{
  "n_experts": 128,
  "experts_per_token": 4,
  "d_shared_expert": 0,
  "init_std_router": 0.00951,
  "qk_norm": false,
  "lr": 0.0033,
  "warmup_steps": 200,
  "schedule": "wsd",
  "seq_len": 256,
  "train_tokens": 262100000,
  "steps": 5648
}
Below are experts of layer 5 (counted from 0) of a mixture-of-experts language model. Rows are named router (the router's row for the expert), down (a neuron's output weights, with its number) and show model dimensions 0-159. Each number is 128 + 24 x the weight over its row's rms, rounded and kept within 0 to 255. Numbers have three digits each.
After each expert's rows: "comes before" lists some tokens at least twice as common just after its tokens as in all text; "raises" lists some tokens whose logits its average output raises strongly, later layers aside. This comes from a sample of Wikipedia text that the model never trained on. Tokens count by the router's weight.

# expert 30
router:138153124141201170123118142084169153107089151164122101165157122144097143108154151117155163139115127124123106164127106111125138111098124127107100134130077131120154119130115113116090094114132116109108103143142105109129103144155127100155149164168183100125123097109116124110132126155122120176147173125155163140121129155103102164128171145123088117126172123089106109130121117142079104170112105148131134135134107114144114113068108117102143160153121076127106159095122110138126149154126128
down2:162125142110211114146154079120101154127108155132140107130138116130106143161137114085129097127147151118112109126135116181143123122125093130076116090132081164157088168129103172122177134124128143139116140147108107157135113106105104124046131127131119102157121126148138111155138104123100148162096138153148156144104130128116144170114164098122132129137144151128132137164116120164117107100097127113120123149143113127122134133086126172125113108167144160158105161125123158116116163079102125
comes before: "==", "The", "===", "In", "\n", "|"
raises: "In", " ", "==", " In", "===", "\n"

# expert 68
router:132140147075130100153156113130119154146125163080157126137145124143113120125150160125157117136162100127110127142109158116135135119103102126131137112142112130092145169128111129120096094105138161099142095078093136136104082132096110092156118153117172130160188147172139111127140123148110167126145136180108081149127101158148100128114113122099120122143162141150108133109198115130120096123126094122136151159127103099146125098143125145091118106087096126145119176146094134158108076145102124
down2:115131180166155119133105112126148131157132114134135153091137123096140091093109110107157157129136106173115138131131118145122185126151140101149140122120128157124119139191075120141143111121161133141145115088159158124108133138174089170129086083157130125158154112158163146113079135119133100083108147106161156105111126148129159166111157093109173141112155143101159165146161142125122136154153106154122119163103128123140139080120133116149188133105145121115146138147130109137138088115125126
comes before: " ", " Candidate", " L", " Succeed", " W", " Democratic"
raises: " ", " T", " H", " c", " E", "\n"

# expert 106
router:101162101162155099150071130126110121113140129102161147134086157117121131153113162115158169173142100105128138114139097107136112181102120118110129127116148109144169143131081113157097151128120127146125151157142101117149134143129094145115129132105170153145146131101151117117138136141127147098132064159156180139122078125151136123118118138152171135126097122062100130168127114172136126129108144148150147155147095170118158138160156123144136139144104108110145078145129171135145151124167105
down0:148128082132155127112114133110107107133137131135121155151125151166114123091152120139137139128139088090105166152183132139108119165134121124125135131134133132124142157116148108090148108120091143140098145118168118089104109115144104092070149098158147085081100095146113118119120090126098175146180157131113146097109136139120160125083159111119188132102128139075129179097110117131124117132118157134103105144126137148121113129147105104109100080091134135136120093148138156171093110120171128
comes before: ":", "\n", " by", " /", " name", " code"
raises: " ", " in", " over", ":"

# expert 62
router:157119129156127143127178153072132154144147098121106101146153098097099116177134114160111160101131138114135151106126140111105161107148167147096125134094132109123103151107152096130176161120128118141133105135136115093146150116096133161162130120136148157097129181119151089168131100161114108141152149132125130132084161103092092133126084142155137134134124122152126156163081117127143141140123159121169141170151178161140130133105101107142159159150163149089149151140126102155111139141097092
down0:134111135078140124145133165123115146104121137107127149175162119118118105146098141144137186112061131103167102136119145156121154158134128158167127134123144111167120130114139130121138186119126150119142150135089116180154095092100111145148121160119101093098136146112123093189108115136166137113084140135146153175133147143110143112106111129150138114119139148156130177147124114113151093164090085141126104157136100137137158150152123143129145153170153123126111148133125108126139050127136138
comes before: " |", "0", "9", "5", "8", "6"
raises: "ling", "7", "8", "0", "9", "6"

# expert 107
router:122080146127108159099081180113124130115102097173094118128153078080166109157150113158136134115102139115152112089115141089105116114140109120131102118146162131103120134129156146118153156140127159140134126070164108096138124084140116148119103152168088144135123134138161107127167090114085126179120158157130142095102161105148131102134106107158160157173114168172134133130114124089158101143142118111111112146103147156135106111132145112122138150119095104118143119132130146134154157169118131
down0:151103120131099131107129112138138104146091132130112111073148131105152117126126161123122130141138104150127123159105143130095108145123088121090116131090134178110115149105110085119119120145139144159078112109154129160166126123087130146169138098145107106172107121151126138125116135065128127098123130108129147087126124146099128175168104158067142103123114158093135095120155143127103114096125095106081103106118143154107141146113119091147103101138069131076115138134092139113107131065126133
comes before: ",", ".", " and", "'", " in", "n"
raises: "'", "’", " seat"

# expert 93
router:143149114103117127127137133170138152118117114142093137099105164145113112108150112109127092161134157136106120165115153118149164114113155122097099181144104125139125064162128154103100097106144141165132141152137104137097161108101123106138170086150138127148172103109117196156100127101102152125127161097112158106083086135149131141116159139095112153127156116150123125152104159116125108161120131124174111106104149154134125155115151187114097094105172128141128117156151151097121146142121115
down2:150132134129146155125124116123159145084108101173112087151103128112119134145123097148124140112138124083127152106148137119114112126112146136148130132140133136124112119095165092122138117087097113128096126126087114122158111136092147117111149131143136075162092119195129129126101157132153160134134098177074169121102149144124107137165111139105143126116130123138102082112127139098079109122108075143128050135116128170116143130109147154149096121163083157124118138119109120123086140064151122
comes before: " the", " a", " his", " its", " their", " this"
raises: " the", " ", " a"

# expert 52
router:084110118098096126138121143117115143121159110129087121156155137099074159127094140114076122113141160124156134161085146115130082131160129129124084153113144124102122144155146103102148143123096124136131096095069117108113125123122139146158112142145167130094180149138144112121176153142079113159165144146137107175137145108114129136154107133123131130112134107105102156153123166146151111173104117113126170126163159101132090089156132130097124148133150131128172153148094105133082120140107094
down0:134165154097114146136140135126092105151134138143115072180101100114108128153119095139117134126119094134128150124125120116135160113121112103107132104131166170136132141137146117149149155139135147140103129106108128174147075130128129164122141109108193114121130185138114134109117132093077134177143146149150156166089100102083127164116138135145077131132152095159145103141091127130134129116152128157115136081149108157118164088132113151115153122091122092145172122121122143160187144135137095
comes before: "1", "2", "9", "0", "8", "3"
raises: "est", "grad", "li", "form", "2", ","

# expert 125
router:130145122162122105106179149091130134153106087141132100110160160134134126140160159092134136123124119119143086143113171102097092106124125133136112120130099100100147160155162105091161161117145139098130082147149133120174117113147144183087141157118136161146109131140146114104127098140092130159140145140137096132077130088129089111134158114167175134158148134151143132173124099153153104152129089133140121143145124143133107133129085098097137160118101172104106168141135092151120161138144102
down0:113141130111107105104190122164154109147137161119113104097139095123117143143124095158150108135123089141137127124146093154087126150100145088098093103140113099104119159167146107137144118152080114102140133120108093100131123131137110112129140111135124107175118095165120148085136145155121137109133109104143104137121139137112100069121118130143126073114125121153146161123147120185133096074134097153138140128144112112135140158102096095081139139057106159130114121099141110149182112104119144
comes before: "\n", " |", " (", " –", " \\", " is"
raises: "\n", "|", " of", " (", "==", "==="

# expert 58
router:138095123182116126069129134091109164135070123144108082130113128105112152154130149103158158117113164115130132098128117120138106128175135136091129143130114115128135138114161112135168148107129102169109098109145080110117159097120149171124125117150113121107110145105153092122141120160127136159171129107119114119096164115086116177121137124100086094170140129177146134138117132152133136149098130127129156148090124145085080138155098139129101142134129151126139132152097090136098128184107085
down2:132132086123111108143096138123095152184134135139131126132167131145121142110148113115175134147137088137126132158111114132118151124071125120142176143094150130140120106147121182171128112158132083090113143127127117100093112123123126087090147138098152121143080122120120138134153161102124137086094147143168108087127103147107110105165143147135112174177141172115140109094093126167167119127117138167178151112139124144117148121144163118130156189130142119134093133152116124126118153121170153
comes before: "|", "-", "\n", "|---|---|---|", "|---|", "|---|---|"
raises: "Ba", "N", "ficial", "direct", "season", "Off"

# expert 36
router:178133130103143112090113150151106128150157102145137140127115090128159164146169112134144132108096117107130144155143145110076143156136133128115089153151144131153107182141095167153117156131106118135124133113152120158131146138148141176152119157133102165124112146111095121118117119099148103146118164129105154100143104103171187104106110186123153158123113152149141151141187138110136139105152095148089115101130153132105122173129157105121109165113132079125087131125161167134169142121108139
down2:118137102131128112149093167128127138126135150130104127078140104157129116081154104147142098161115149142142098141129091136143170144098159161164160136167131086114159139143128155101103138093129164154105113103155106150133111140139156120146109165133127107126133136152137115138163116177094160131120106136127128165135129081076118141139109153098161106160150145112071179160135149093145130120054085115104110100101111116123149084124094139176125120118116117118133137150144120149118139125098135
comes before: ".", ",", "s", " in", " and", " of"
raises: ",", " ", ".", " in", " |"

# expert 86
router:115096119159118124091147133087154154148104108137123094129128096092140124155160119121151139101113193139129114109132154088142113133149135120137112130155133108117130181150172116131177167110133131150168103100149131108152164092084149156121118158158113120147100144140153090146149109135087134129146183135102091123095160085107130150116086109150153089131115145170144122164116110125135116124138108111150146159108133124105097147130136083098147138147113161141142143130137085158124155167112085
down2:098157168122092115152107119143143138102137115104111140107159131174183142114121122108143178145130166143089175128119148171151128138147088138125126133176152171128145100140149072088106142114116136166091138120136107146120138100129109107130108153131128097089106186104109103095144109096149142138104121128092151127109105153126120149131147128131095123087164107091145118139162128135133156118098142116144142134133116168103105158129084071109137108129156107159105120119118092139111103163119093
comes before: " |", ",", " (", " –", ";", ")"
raises: "Early", " Historic", "century", "way"

# expert 3
router:119154104118167097088108122123091164139187149089111123107119116083115126155161148109151151122099100092163121109172124165140113154105161143091117141111135133138134167130119158148103113117104160136155144103129131090144123121110118147101116124099098143143099149143132102104120121155109128104092068129117134117107107140101096099114118124081139104135093103090164162139135070157151106146123153139162142122126149139081160160131140104074117123094091119092113122152111113142133130109139107
down0:093140106114116126126151130107161109159125116144156101065148113136125180122143152126136115113124086090122106135126113129148134133136139125142121141134167122100106114107149149132109124124178154112123106128143151083187118140096128134117098096110116076141121087118156164139147147158094116082091136118106122179149124128128133151079110130134124128150110132120153158135132141140175135099150174104133141149102096103186154126180093107135101129080103100127128130126065100142166129120125115
comes before: " |", "==", "(", ":", " ==", " ("
raises: " |", " (", " in", "-", ",", " "

# expert 82
router:153147138114109142090152109130122138145138081111117128162125136111147146135115151163082134142126139132152105171136140112112083161158153135127111166130152122116075135098169111073102139112094095155161102128141128075126154093114083144169080106120125132089120111140149144131142122145114098154104148096093136164123157104094110101127139147119168141113123152143089152138117158118158122090112124129161148162172166129143162123112106122108153161143160128124164134094140100141107104105110089
down0:112151104165108086118151119180127141121107113097163121157119119147109081107113118131123122118117063139122092080118150140117131114119112105149134109165142097098081142121143113120109135108114149111151131129117121153139166137145112104135137112131094143099125159130164140139104146116098129077106143107136155065108124126114147142140116124127167137123121145111127153164148137150109185135068125138104123097125067135154128088112144131145130153197136101145121121143122131140131083183161168
comes before: "0", "9", "8", "1", "7", "2"
raises: "0", "2", "6", "7", "3", "1"

# expert 110
router:146111160098133131105091148105135121132120157127130182086121096113157117167132138127163154107121083111100143101126132102084102147157122140162125118153155169075102137125155168160144150154146187112103105124136124169111151126110112122120151171137139105118125157108131119129127137120104161180122096128125102078146140118123163101148097137183135115136116158152145128137149122120134120148139090116136149118093159132164112131142119092113152147089150152124156149097098135150182163144163106
down0:100143166123150153120105098107152117150152104102090133116125142157117100116105168132110122175162152140111057116104124141140119097124105140177115141147107098134113136158136149097127154158123187098141092145135150127102162121100146134108147159125147154139104163167128107129136146090165138142105129074168142114108109112117113117148102089086107174132117129131153125113110097127117112164114122073147094125102085123088143124160120130082128126120151140080142119113123125130123100153094106
comes before: ",", " |", " (", " and", ";", "'"
raises: "-", " ", " |", ",", " de", "/"

# expert 105
router:132120187141111139135126109169152142148100126172108138124151136165106122111142104144130159098145127093119089144157137123143173120093107113140119106133145146166135109146102132115064116112123126164107175154153134138125126141121155129151165093158142103151149131105079105156114107139148156125136128112107092129109117180182103151114172176135113153158144106138128099146095150154127091171143111099172083114108155106106150131141157166138101148129138113094109127137135141155120136126080127
down2:109103172114107108166123145109114111113089092104122115076128119136129128130138146149103114119096136134158114078117128143180093125154142139153176124127132144158151148135129134136122109131131142125110165144125116134141122139126112114118138141093094141104102147121134148132163132164142171138096123109118169139154125127158175128134106142124134152122132086140105126133181121109070172145134145145083196107157141069110153129109165131101133100113117149094113140190158087086132140112118169
comes before: " the", " a", " well", " an", " \"", " he"
raises: " the", " ", " a", " an"

# expert 69
router:142117120105101166100150133147125104134131104105101123147127103084141116136143107132130150108148136120159108143131131135140098113156155124148111157093143111139090103114130111076155144153098045144159110102133128109155150133094117161145112145134145133122154141151153119148165093098081106139115161097116146133103163086116082165107146163115145127092146170155148160134138144175152093129115158156163146142184119151149126118100128151114123154167158152109155141137123118145106098139084114
down0:110092099097131109107087111080129131139120122122100118114128132141126099129159153128125143174104115099143106071114150100139109106114117092146146130130143103124125137118125109118120149141116150062122118110110145100185098121142146147123142134110152142137108129150102103191131095119155134153115117090123122105119125114130146135113121122102150174140126147093137141123108114110160128146139165134146113117132127086070145132111132097146161108188131107205140151146103128152172105129169199
comes before: "0", "9", "–", "8", ".", "5"
raises: "6", "5", "0", "7", "8", "9"